Below are experts of layer 6 (counted from 0) of a mixture-of-experts language model. Rows are named router (the router's row for the expert), gate (a neuron's input weights, with its number), up (a neuron's input weights, with its number), down (a neuron's output weights, with its number) and show model dimensions 256-287. Each number is 500 + 40 x the weight over its row's rms, rounded and kept within 0 to 999. Numbers have three digits each.
After each expert's rows: a language model's description of what the expert responds to; "gets" lists some tokens that make up at least twice as much of what it gets as of all text. This comes from a sample of Wikipedia text that the model never trained on. Tokens count by the router's weight.

# expert 30
router:477500436460507476538472451506475516427546525574559509495450465456422472472482519430551512530567
gate0:530491465469510499471577503455479458517447488469392536489453619406477456495493552471468511484593
up0:473554507484432498482485410533482566550567554532506490547584392500481497526474472442484459476505
down0:452533526493465553499435475491474471479477463489401532551529492514527486510497527511394449545482
gate1:544536509478502561452502442511489482548518499474515478509501452558503416506405502476525504498552
up1:535554496584478475484497520414389536504491566477453495531527532522526453466453497567528543475521
down1:506448556526476596482468457509537554498464554506521481554454443514469502542529511584465456479465
gate2:584588507536484503446423496449533549532424464497535477487519486545525523512446512451449521579475
up2:551477536515501507549540550534479526468520497461550519424460505549499520493532506387539522508534
down2:494482514494492488463540502544454444520500502445448441457572559513406501457532583502512555491570
gate3:438499526506543468513522491418467471486407507539527512517462458572493455521517489504500487453473
up3:502483488493523510602558548462424509453470538526465496496483587560503442531437551497537421523513
down3:515487483461493494513462583548507428539467504541527481456539524534525545568485477500544515529486
gate4:520543515542521421470478553475561494510468519548524533506532469531471421476503530542618451518466
up4:479444475494496561461465510446532505535538539448483500512393545483515541531515507483439540522488
down4:510432541494543413498462509475474455454453477530417500495483486522484564526521462520434511550503
gate5:509516558441497499509471512477538512540444517500457555513496475510502465510490506477547498529483
up5:446554470447517521569506552453531553528460550478518495512419433534524537516451554542548455527526
down5:514462519527524495451525511492465453486530451457423444521530554511540491441449456527473512498447
gate6:499438534464519499463520512514523488597543488557494572516508460534534443545528539515477545569509
up6:564466510511517396451412461548475489516582471490462451497532600456497582505463473517466542529472
down6:439545414531617528441471501569450529517544495490486466528539487567448504522536479525461527463471
gate7:573507486507483438517549482506468498407567488478529510490481524515531493538483581468469550521412
up7:466524516474470488463483518456535502549540478501427468434492487446551428504478486503448463556515
down7:525477512501543477433544451403554544511533487501456527490561494509482435437474488519449513577442
gate8:445509508529496518508545475522499520519468529554547491484505488476474556482446578435558458512540
up8:508443473496494483533510484597483515502462518526534494540578446453518440474444458447454445499509
down8:538520529555473492494436535545502538464572492505497518429429527570506483533441477534547489503527
gate9:557481494534453444521517535525505494467508524545495587477547556466579411493529480486482442513427
up9:502477498506476558554539514448544533494482492595522527464498503431506523462507493475467443545477
down9:448547491450526540494553544487506535513488522488507517551393527473560553448494431547462487489422
gate10:501497518524474457519528470609493543467483463522599483526501494470456493538478547518496500473513
up10:488501440562489537594584505491531463507504517544447488486518493494457497473452428466467476475516
down10:547508489487515418519543530572499529460558525443522529518452534529485504560458557457459473605513
gate11:519413542485556593508527507502490500454526461497491525475531539519498469508498540544372496502418
up11:543522514506505470505447422574525494521497459485537521501523477518550509493489490520483469544417
down11:463579489572468503518450487482481545459570520483477568604538520455591467526469478413545518502551
gate12:534479510521507501537524462467533541411514487551576519521411514497490465492528517503477477475448
up12:557504485481503627503519461510482453539553483501546483492566466475490475558482458572470549502449
down12:522520550476501473479530480494477510520537591579532436472490529465534540452460536499545521504517
gate13:501526549486487580559469537479457497497471478505471464527473528467561446492539500413483520514446
up13:435504464513498498540508556441486497525488522445500481475528463587482532443467490472505519505453
down13:494476500531529527483561588574463503524493528496478463531546540544476533448551483512539502520468
gate14:520524414522546484593497528539489530485549504474484473499469491520455481483492549512491488481535
up14:520527456514450443462475558533566531499537545553459474450541556494573571512495480534497499474397
down14:541433487557505526435485436464451488432495523457454472499441489596431542487595441540475488477544
gate15:432514461565504470531530524489552466495476476513512471488426479534487550499479533490478474547514
up15:495571454484521505541602391598485486562484500488501514505518490449542465510523469494506530494611
down15:454518531520542518539473514475503500566537556502564480451532493483434512537384478505514487465612
What it handles: Table pipes, dashes and colons in lists and infoboxes, plus biographical cues such as born, (born, Personal life.
gets: "| ", "-", ": ", "born ", "(", ". "

# expert 39
router:503534431484448470492535503503506523451519524517543444583472590449517486499485493467495484506474
gate0:541523508510486485448538419513490500504533431405431477561413474489541474494539430429561488503511
up0:439549491533518537525438478465477410457545569556515529508544548494434546564436560558450502561473
down0:517576484520504493434505482520402466584527562450487482422528544501510517512499523413537525597536
gate1:571473482526468499491442410488423502505536440497443547458460474450493499569529486498525537535480
up1:487540518486473539472511510461503518459525517480444587466611509536510371432485455509478500523456
down1:497535486554493503513537459510466429511517507438479486565485496464440511467532485462451547486452
gate2:434531485436475494504572467532434436524492435416499473509483522471507494520503513464502449537519
up2:480568554479584571516457514401465528498544466448543603495507457486427528471580408511503485528507
down2:501514463501446479470458554488558544484502545478505490509393500483498542468417452483473550484557
gate3:530509505563434531519502608550497545448474539437616488493475571462581456551554481550482511551464
up3:448526501477496577422446480541467551512532466490457588547514568429498474484450498542560476505464
down3:478495508474497450485577515478486546477492496501466481517581547507566569495443543457504543552462
gate4:538463498473502544481533504550564514439523519429492582561500502528570539434502499509448474527566
up4:552520475452407534525496520492513449441546498476470526430556533540567478505517452491413526574476
down4:482391484475467430490476486533500533513476503526510464501540432454470481590521449514449503507509
gate5:512522453487516420491514529477454484528454474529572519433515544450559505529571488457557478476461
up5:461539485507519422463415510470484523530410481529460521440539505514534539468527559499442494471425
down5:449547540510498468440514533461406399503500519485422470493485522522511526513498497496488538493491
gate6:508470562522514471501448519472468469460509560424512412520528527354535529430534489519473552558436
up6:550523480462536420486392513498522453476500508565474498428491472516486528543478544461429502500583
down6:427567487495443457426506508589560474504484502526471541471454525570531498541519419415541488550527
gate7:400510539413484453441506509477534489427510588396491420475507445433489533464483621514482564536520
up7:454538412500533496476493514477528463467412537398522473487471484456541506495504614562478472487510
down7:456508480487467508440488489532550493558459506440537495546513440460506463518563497535495491500539
gate8:493505532574517501551503509497531487495585476521495531500559537489493420507461471469492541499415
up8:519499534462464542443459532469453437537431496469646473495478445508498475569431537491481482478514
down8:503486464519557455505547506478538486491540504480455515489509573496520521485508476510501516529485
gate9:469485392482442477524519504519441493457540519489500480519509486483513558562572430430578546548533
up9:491500489496506437460526474498505517537502451511539403542485525522540487553598486474502456553546
down9:509520499432461548538453474463449446538558515448428481573502471463540512487537507472452511536494
gate10:503549478439488583518457493447498499542536509429487505549475513509544499466411472552485537558447
up10:524469541451517495540528546497446517536520513430524588507500484558492504511476454459472517463507
down10:451540415558519493535508534548459460470481506507482520477548522491481525491492492444541478550588
gate11:515527571481551495508560500532442517485488521525532555476517463466449567453492551529502615554516
up11:472572447508461489475459478513502435494392550510433464438408457504493517554518482531483582517573
down11:491558454540467485471370461477457442488524507457473452541526482528479468571537456479460501520608
gate12:442484485584468471441508541439461525518534486460503504525486518493581523504482493423445538514462
up12:532505543505457537471537479515518484490446541485533472465468499539519457500527525413498476514521
down12:429463530498502471504532520466502506585512493522471544435539492420520515532495430526524500515458
gate13:463587534489531472491445454472567513479502531482437467551500513440507488547514420475564541496500
up13:461511486476545454524460423495524467484545547462608476492504511436536540502542406500495572521481
down13:458531520430573485517497462502474563476514500515515483576495572541469465502533442511431486462538
gate14:494534506490570486479487525551507487477519412471503510442451528498509495426523517557437502466471
up14:493522573527566459471459616447469475490595515527479472449447591536486447505491542521460497548500
down14:472486525520535540512516503495488438531506495569479397524512410456521505518466495445452448553491
gate15:477517491549489455573533512485526493434529529526572460559492569488537489533494481507419453490464
up15:565529494516512554452441525416528568504510377491451509441543426572470521500426507533535468529459
down15:493516483536476524445465500587453491502536565485532568481536553558508500469486518490496497527494
What it handles: Words in song, album and chart text, such as music, song, album, key, top, certifications, plus quotes and pipes in track tables.
gets: "the ", "\"", "The ", "\" ", "s ", "D"

# expert 8
router:486527493450452516465515479445502551473584504540421488535426524470426499538448427384516515489575
gate0:573561504558454515445577475518525541507515540553460557528422521496528509490479538440420485531531
up0:451454563502491522517466566457470553536520465490511529547524542513549536526491452528585474495475
down0:536466545563515484526487509483457465526541522477491491622504489495450495474486496479538637503518
gate1:574477451397475515546535464498542505528547539417432567504517511471495543532433500475541462478533
up1:494539557467466521485464522468465475502442510541509496551494528487515477496457541491481513529552
down1:479559506506539502510497524474501398468440513529410495434529490532432496462414490451510532484494
gate2:441497493513450470504521487415475522514517504505472477498471491523443526521549409525536513427554
up2:511504529517489523567475544507533556506548424498514509528470544499537461452549534470474481491505
down2:534504456440473557535587467559493495472494515532522455417505555475522531485463468464441449504469
gate3:553488524477451514536452456560543443503583572569531521509464502523610502505481497535483436441414
up3:494507452524515509567559527471469497500484434521539508476557627461550394527462498495494504507503
down3:560487495534480535489463536481511486521506460550515520494511547516485548533441534502473579466541
gate4:457557521520519499583563486442500505471467519520520552495494473494421527473531467550468507569573
up4:502477444472474464497476493516430484514501468490486515510527521448569499580533610483540501490433
down4:514575500482405445542478496498498484441573506448491452500502394458529460532510451502522538543554
gate5:550534474512462550500482520504478452530522483541486431515453464477502495527468445447514494463473
up5:492505487518493458567457542531452546521455518519471476490446522487490415535507592568505512487469
down5:481498532444453504558479504480474486433519635585517496454507454536551508514509456526563523458507
gate6:446501462531514494462465526540581544522461465494464452491467569473513486525501501527519516545483
up6:532531512525537540472494521501511517500515510481536501551569469540415520481499547493473490433514
down6:489514538480501511557491550541459557406463490518533476478554495520455426509556535521583505441406
gate7:488481537498496483471479514500525567478503465545496467553404508480499544567578461439572458455543
up7:516468549448464542500497510540554495457486474445421496491432486512493505558498497489554487481463
down7:464501569578517498507543527442506547494473460462537459594432546419483509430569477518536461527417
gate8:516462483488499437509505478563550449392614528539460549546488450446462514491554452548472532459501
up8:488480546482561529514588515476536479505488496506578567500435514513465567528552497502507465500483
down8:432525454519452480434537513538502461432511525519471443430523566470447459566404467563484500545418
gate9:453452500468558511565494454513505452425510525500487516497527489488468566541488405459485502527572
up9:548548480490514481487483490524490545526468483461479442535532448472536470578551528529515511458505
down9:500553499446505472551441554516496526508490498510499470540498495552569473474553490482537566508373
gate10:473479436471506461508453533516491550469487450534544529519490525517490487616488478476573525491556
up10:504480522537549532531466583540498510474611482490476407519550492527581486540518452536521527492495
down10:529553525477551503478451505465528512484604482389545498504579453537594540463520457477532489506466
gate11:476465498502508527498528489493470521569467530563417483516506504486584522524462512467418469464547
up11:524560541494423456575512518490517451532461463525502429474488446480447542498463440543514495524500
down11:480559458465495526460476573500528525503453468444508438451479457531524512518516554463444531484495
gate12:505580438496466532500455463464562422435545466499483567493541406506535502424543488496440521545537
up12:538544448412539478516529447485492511506531548483581483531594579508526434497491539525551544541421
down12:431531464510515514489552525532454552473513416527576448420555528505468487542515464503523454558479
gate13:501502511533527487501486542402531548536627436524510500485464527491526550473490432522535518480480
up13:494586515547462467495547482519560532442562482535517500523484551466439493527545473571536514486541
down13:556478483459543411446570433487464530528514456554467452502518526515519548526490507531401474506494
gate14:466532423439484495469519523484608499555548550542517597525524548529464478520499501390462488547501
up14:481425458454536497465559508491569529512497436514510645495511539499421502516444421449453540537598
down14:540469560478596527473565450481454409507504450495551499498498500456482446453520491539413519554488
gate15:532535426519466536578482487517470462537454506465528481476489485536504462436496517427518549515494
up15:433468513452534402441531543460558566512590488511512542490495556508470544476511513592481465441447
down15:508517500428529544447490469518551530490475482428452476454555517490566558563445481426496482482546
What it handles: Country, continent and regional words, especially African and European, and "the" or line breaks near international sports events, such as Cameroon, Africa Cup, European.
gets: "the ", "\n", "\n\n", "z", "ian ", "held "

# expert 34
router:494462452450477562465555503463517517424525540539477520523443497472454490450439529465541504530550
gate0:469551558508474499460550542504472447505514473493433493519548473508492525523491535435462436564495
up0:552471493442499473494560418476481490599470434584469520561512448521461472547480435521402525480428
down0:456470547529468551571493462469515438488553538476473495551485503492534481508527480478558483474475
gate1:525476458432503579460511512508450524443545518518590473518501462538499504477513489539499563498507
up1:462541536497504535496474562437508514513559444457442501487472497495448539556470476531515568533489
down1:533451498491508501502558464524446546485552546510483571582463509524478520485443486484500586556458
gate2:479503543487494500462455498453524468464519513523501477543566571514482489475503473488472505493510
up2:434546485510501506504508527514550452433504476467487480517531471505496507530464483559550465593527
down2:499528488508528452527468517452552509480499520494475474476540539551476512528476530583428505503507
gate3:449487512497530488552553452493538523454483550433513503553521502558467492538520513504566477580539
up3:534419495505493535546587518512502551474444553422503476476521488538509493477555407493485488496481
down3:514410526583461534484453518542532494578534519458494479439489516476520442502575494540468539496444
gate4:516489527494511493512471486508477630452526513503534518469494490474451493504544439485532541510545
up4:534512484539502460440490525489503513504455484502535418429505562504535514544544461520539487505515
down4:517461617562467421541499526520507552541446476492504437442424457485522477522506536484499510458514
gate5:466468458525552484483540478495517568486554497484497487502521553459554417534524499548480497491550
up5:467581461502537493557441518511544489488501534496482463532506490547523511541525510536485453492470
down5:501541532478531482470459505566468544491457457471477432419538501443542498501554496544454481531447
gate6:444524432506512491424480489537489375490487484421517485492464482486446489508490586506554510497475
up6:559539435509463557476461503523441453492525541559511435537472524498470552521501475507564464477459
down6:501427447485492521477523521463572492508542545499514512511489454448577419474496548477506506533498
gate7:482493461478454502446488520409494616553568505540570409510464497464544517480474489539450499447494
up7:453511467537510480474546447508516458427423468463518507531499520572525437516496519474497508423534
down7:541520535471487545456524528485512556495512574480566498584542443567495454541486523494544578544461
gate8:576475517494495489569460511437480520548520474562553463451494546509518523481554590529570497439531
up8:519566474476541477475500473521507515513475511439554537533513510557565499512511494524487505496496
down8:543472538554485480539511440466547522570564467485492511471510478485436442546487521506505517512485
gate9:501586490431486501413509463510520483596529457523535457470508438573537540539460483462513462542516
up9:455458493542491564438499466545514522490536499554447490516530484504452446532487507558474470503456
down9:461460428558548478401567519530480420502513492469481546572471547484487474479500534558604502541575
gate10:464467497563467427463541557477501510503545503457616446485510486518417564477510435549551542491537
up10:533498462436473464533465454507487480594490526531559493493547419474474549470482547464466530549491
down10:510521499476472475452470460505550581584499483582520482453529486464461549485507513496473503484521
gate11:516544488501520470455473475474529456521502470523486518477503471451467519505482529486604511555515
up11:500525511497448490496485584490453493493480434463452522515492480498533486579544482532462498575528
down11:542536465472546458456542458533476498414437482513518443511490495561522556498498481445518576494529
gate12:520430497492503500510421460502479517579565579544512463505499524472483567473490557450511522512460
up12:518466498539522455443475508508492523565522536542571443591517493460474465484501548475513510521494
down12:515452444549542489495536434503427464493530480573569404466502472512490455488518490501508486512453
gate13:535464420465508555541549455452561547476493571505507569553393545446502554518452565435534432594539
up13:478503530445509498472461574482489516534448407574598585502558475513481474504545428594566553546453
down13:425471466430458497521513434440481472525463463438465450496539521547520453485535594510474486503468
gate14:515526477511552461450469489507499489548415488558599525466475574570506475448491540399450557470424
up14:474493558457507512439519525477506511442448470505549573497440584485503446485549490503494551551498
down14:453556476511541506514449460620541461574503531475562449507466505463478560452528488518422492477470
gate15:435481498482453441460504563492415462507514483463461533549472482547456525480420416459564509468429
up15:508541489533462515537510505562462510475505519474485466481471585491468481504504483507476580486474
down15:425497467449500515547587631528416511476514422416502516492463485459490489503526483490465547550512
What it handles: Common prepositions, articles and commas in prose, plus Location fields in institution infoboxes and research words such as about, across, research.
gets: "in ", "the ", "of ", "and ", "at ", "The "

# expert 21
router:542528505534482497463522423473515500501494552520474516567469526423506480587524536465560404448556
gate0:472533527496494526441493545447550560526497500560501447542522444503537518478393461508557450495480
up0:429482467470478486502545401485489429583484520400511496498468428487501457507497486500484505477567
down0:426471526494569552493528461520552516498450482485501461510444514479496471541567516528524471528477
gate1:505505499525463525570524487514493510452508449344456522518503544555540481506537487563483485562527
up1:496552521511492516518499490551477557532514424435473571469519545494540558504516484606469561534437
down1:489472483516492529471497497499455447497480507486481551421513596497476450478494527538528442469506
gate2:498517484441500600427480539477523516512477438493509474524467473534488424569562454538508464462466
up2:559559509518540476506487509518505484496404540455542446490531546496468558520433483445455556551527
down2:475572510483479497456540515491564474433570495485497505455469476490520451448530497526477486594539
gate3:442475509499490508542478585507554494558470483510495474562519472518492515455528459531471492533549
up3:525584550504488504501445506535589497500620434434580478537459513532465572532568450484464509455554
down3:478414480451549520507495460485536595453450573500593452459389428411523529467503457516523487520500
gate4:437465535435546473540513490411526469515530500493496510504517546567432491463451527525564447456522
up4:540540500491505457532448562490494520521498483455499418508504483464547526514489569478481520499546
down4:489515512505524602521528561433554544565476468450481453526404503510490432481510492508544489467414
gate5:542466396524505520557483499501545531533545577529503545489495483491537482533431462503438458501443
up5:451525546552517521518529480510501475488456512566443513474408492474512502532533520524539534453534
down5:482491517520458518503520499505567519509542435555534511501459454543574492433479534506515445463487
gate6:544524508552489543516494513489525508543496545414538511558581599468478482496455458528484559456499
up6:473444574503484486498523446530496500446516530530442441539424446547443551521466413426496497559512
down6:480446482494532494484556506412397518470463531483494604453420445494517485453445552535446492492523
gate7:478534491449526501536529500448534569438559474506475599453376555437493489499479515435580450560483
up7:578466492499424439498462498536477464514499467484474495514528502586497494474409489559555542537528
down7:588553446515435501591440541505499521505523546490465535506459477524488546427430509471462496586448
gate8:482516501477482524494459523554480420524558473589522423518509532497531545488549485540436544545488
up8:491532475486463425480525540499545464470568466467439519482475514550539418489507413529438479496483
down8:513530495512510451443491472525492459565479479521483546494540500398449546572521523500523457528466
gate9:510524532520503525600560508524561532451528460493516533523466515501567508505459475457507495497517
up9:445463463543511527531501545485511512579502478495416516502483423553559505538493469445558525466504
down9:490496519535514462451480515558508505494529429528507505479463584561516440519506494439494537495464
gate10:488500499491529431540442431532463515504485540459475498464500519518472558467540470478526474482545
up10:477494512505463514463520486463524486478503483486503499475546531471547458449462539472508619533450
down10:512561477464547528465460506554535468531469519534504542592513473529474549480482524533519504452516
gate11:512519509546522510442454578460488454456520486433515453489447512484500533448499488501423399482541
up11:500537514526460507504496503462469572496586597550572532481500516514476441435531533505406475491496
down11:436533542568470580541454473514521471493423560531578488497460551460531534463494492477487451472439
gate12:460531528461528457480503413442475450545464408590569487507503474555530502459523457477568505473512
up12:531381506556490528569519449551454550509617480499454457507470546557547465444519523516483479494415
down12:553572524502497555435506471465560481492469486564478512544564494518566525561460460491550531522470
gate13:504505484494478439528524509491481481447475453391526504482474493531517512511484533476470498514454
up13:539564555428531473585445426496451556458490474488548533487513409534484477522517553506537516489499
down13:453487457530524522474496523550553428574485476568505532545484452562499527469521455483466491520509
gate14:564507516482474497489484394497509562526485528560505499500577540506545535529436473470545522502533
up14:548482479523516504513479459523531500533520460490486475488575446474588494476466485497465497464523
down14:444501528485497527475532477510474514479433541552513509455502426500516479546474513501534515523494
gate15:521459525544471464537547520516482502462409596489479504478471475472553484537574487579545507567539
up15:590501512472518511484481568490505586532449498425488531460474460480507394533458527502495537495485
down15:547532545524485555575497545506514467466463448582531509507481512549505471463446485520459523480490
What it handles: Line-initial dash bullets in lists and taxonomy boxes, plus of and the and comparison adjectives like same, new, other, another, various.
gets: "- ", "of ", "the ", "a ", "as ", ","

# expert 63
router:597527451447455552501491468480527527413502503492518546483454533522438481512495541438492480493552
gate0:624460512540463468533527458505432528495547515431459465528487499473451504473529534550452535520486
up0:510567466511505419479528471479460486595534518520451443485482484467435463482518505573480429497535
down0:449493494530575481504559498555465520450482503528486485396411511497519531494526526543539475560512
gate1:529444493555504496511531412468554516463518508532508459514421476421501505483554540425446430505521
up1:550550554500466513540468520446444483492545519580569519528545496530444529500436491510473562429559
down1:454403538478535495512521521506474552438494475495476495450368466483447443513498491466422519526501
gate2:557498417496524424486483480461506461478485521487440459481496477525482486502420553541557491516534
up2:542497453507456473486527530480433512490533497550536500465495484516530499520486480522493422528450
down2:510517427489586512499487506553485413518537487497494506562567481493500485497529419562488492528505
gate3:511537553499527438540462443554473529432473529460504512485469413489515522490517436420428478526498
up3:558525483452551538501470590506424549474472519513515497511552480578472443454412521478463463452459
down3:486492468601490444522475444517471476451494553465469488548521502502492456530434539489487498495508
gate4:490544514476545580524528569572535604488559531514538491548507536497511490537507457515524518542486
up4:485516435456536466447498481471460470477477494474518406524452406479447529526492541516577487513562
down4:503541500469471511579551520533436533406519541468537422473485514530466445518477482455542434565460
gate5:551518487518559496565406517580501548487458488462507523505511556465510497489503525531568472528497
up5:545465502590544512527412496584555560452462478455509531487478566498550452452496500550498511545518
down5:520475540579449493498474490484555548511474563470492485561547482566539452474557482487518517513467
gate6:485548434485419485497541526517463518578537519479510539500478472504495541514513530474468575476555
up6:541404484487487494485501495463481465414571482543413445453481530408397461478506475471481490512456
down6:550571532468432550441550453506622497480491461530527504463408545497535510549442502455448466562527
gate7:425476467462538539478488509492470508473467515554493512477506479488528494452504510508462519515544
up7:493443546538468421455522545456501467524499573479415569523469546470511507514511529470621510467464
down7:528536441522488468495494464550434505556509520527493497431455457519499447474493504535558430530520
gate8:551499520486476599459486556557502489491518554489513431496527493550444563540447470540465524450459
up8:513468463478478470461438502529495527491487445533403462520460526525491495487481485544526453486497
down8:555526453428491444452501563528500535498443493544532528434461494525521530550488496487477498540528
gate9:447502444540454529554540508450507488474550511546423554494491501540477518449408533488569471528510
up9:532435481518535503541460470516486570482522456515493487525504475501554498442435484493477519461444
down9:500499510579412515428512540555584483509516600522477400481479531465508425483513477483477516438490
gate10:491531487466458483492430512424540517505525528492476506501444467468465451459497492425456473466566
up10:533533471482477487477473502451470543511475475448528510430467473475462471516491470519497507466506
down10:549434501471524484486540461518503594441475452466530503428494553520496534510517488479478549598455
gate11:481500528536447475453451503445463520478549491534462541476561593524456501497480564469551530493564
up11:517432524476482472439530505435514499482527499499504459419510484533528455453465504509452496579564
down11:479533523507503497522504488492473530483527464538528442422539436530455556471507511550448525504526
gate12:539481496456525456532503544453531494478463487481466592498473538595436489506412481489484510456508
up12:517489434503561491500484585608435482489458462503512462501531494497526509501540425513527520490495
down12:492556517542510530465561426410504547468534577461466567546510392477475486501506512408542466439470
gate13:500491477516531548437525498479573487492499465572463522490544482513440505484506507452478570473486
up13:543445513532508531480565500503451478474481489458423512427464568421539485454473531490457511488544
down13:570511508514497480549476528492498498552432501537495516435465453511545566583431462516465474538463
gate14:514479517539492478501487466549415543483464510484538459474549407483579522456482524510493512455476
up14:491544517454543492507436479493542501497480466490513480472412525533501535482522537456553524486565
down14:477518528432568480444536466499552512519467486462499440481496494427478492462496410505528495507514
gate15:486501564441512492517485467541502455452458512529568523503508508557493491536508525534471496499493
up15:488562527477507450567493428461503482449424526473535490503410449446494518544478595558469545503485
down15:541454498541553476473520478412514583403495467505477513581479428487484504476487529430445508471462
What it handles: Commas, parentheses, semicolons and clause-linking words like that, which, because, due, including, inside lists, names and explanatory clauses.
gets: ", ", "(", "that ", "was ", "; ", "), "

# expert 27
router:511479423454484494524529449469574581500488468507563522501460467482466481534542485476515559488514
gate0:453543496480542601491515499438502517493457474490518576530509465414558491495536463530498525510528
up0:508530476443503500502468555530485485410407574508477492541501484504521494531568470527564464549484
down0:510470496458588522561531459424519476436420511526465582506448448467502506583371511516448499477541
gate1:583483457555474508462493471561441556524494542497482505476531472458515524529501567494481556518550
up1:531466502575472478467542477515534476574512501527469490500457521530581547516510454486452484436519
down1:538539544472533475471519460536592503573493454475497561570477550513571431470481527516458514504448
gate2:499493451549509526458425541504487519489510521574541515514584514553570496570515559554514475499500
up2:518473471530597469466507524590574526483464481445439502582509472466444543479538527481519500430520
down2:556537518481443563442468501452491480515490520480485449545587510591397528560547511498464446537508
gate3:512538542523506499425506530477442508537474480514546431517542511612505517508495495458514488432554
up3:502437493430468502453474506485499467463421505461480512535500499402429476524480552533523473483519
down3:589507563470546480525491415528500494465438449518529519506552490471513534478481454409471472522517
gate4:472490492503491534496534446478598519509481508500508463559534447445452429578521423545501461474466
up4:472503550566547555497537551500478480552509530414544513481477505498494552482458489444530557466528
down4:466497489505511436478526518505564497487511516504480450496552501581528448485572528468568472565441
gate5:508502519480528527464498478522456519490440465442476483551478483509391531497463518468496510545504
up5:480532446512516478454498543542516489389504536493495534501551523423467515524532518519502520505516
down5:452540424393540485479473490521503492484524546465527424512571495482514559553443484521507409491437
gate6:514542429508544453482455464459518454479511555549428443492513502457476533519510577445455507500544
up6:440495502505491487526553431442541476547530517508576529533464456549513521513572461431464522467467
down6:473508535564518454519704528407567485478504511443471500417545484510544488466502477523481553553505
gate7:481461515479433493487472483507492487486492532571556576471504463481538518640520424523529509578521
up7:414562594442474458579519474517490513509525495518573542450472511497498501531561462522495499567475
down7:508402513487522529451504463477527502531409518522480555535534514468471465487471453486554501545477
gate8:453531538398479510512563479464548644509547497472526537531554532509515547534477458467438462506522
up8:543561461491499542505452494586433510490502538537508450489495542475502563582567515537520500493502
down8:552558549414458482497565513443517498550463526448440522513504526499530482567510493519494562485553
gate9:495410405487527502490512477520503479488452469512517454490523398500493470512565468450522441496453
up9:532497558564480533477429457568440474511464509454501495515427477493543452522520492487480527493577
down9:547508557459531427552549476469538502473509443503495463571488549475551567552567544493431463478528
gate10:531451529472464453456521524429462531478491447510472485511472474579490480545553462464526507487507
up10:445523471495518504450524476456553433487545539535493493495456492523468510442539543514460498522530
down10:488561423520570500443426469515506480487465505469514475597505489519460490452523542512545580493497
gate11:501537474554486514511418465516498533503503457491570376489456514469559444526442497486513513526538
up11:482480461422510519511422509522499457480467541467453534517500490474531505480483471509459372493490
down11:539480514506470514509495550481553438505528451558419425434508504600536480527519554558554559485505
gate12:565498406507516496517514517499527483485447527524499535500453499563493504572527492531498495468449
up12:467471532521531502514482498493468509512458469482510494573513524385499475556446554501530462441502
down12:533457435521494537495480448509496524478488454539528540589552501518551538559504459433517517488477
gate13:516515506464425441529505539482512537421471526503483482505568566537482519498502531581445516479501
up13:575489548496507508443510501576544578541459487490514468539570453435503474457486459523486464554489
down13:516500483481437503529493411521445468494462505468459526557488545493486560517498498536515553524540
gate14:548481479582522490462521507544603518516513528525524508496526463499517470592555440542494529478544
up14:502519500580537462482535557464503525576583443403479437496529436375456544476498510516573445489499
down14:521531498505478599453459495427467590516516497464482479503540497517484539538447511495476464503552
gate15:591495450460440507576441490515529510434518551471506534467524506504505424517527510498479506489465
up15:565452521463544506474476520471480519509431468438497446540538439489567434533513481600442542572454
down15:510533553484459465479478483447558455549472463407532545503448451507537428484452532465482480510518
What it handles: Table pipes and spec words in infrastructure and equipment descriptions, such as per, maximum, standard, each, average, with mm, km and gauge.
gets: "| ", "the ", "- ", "The ", "(", "a "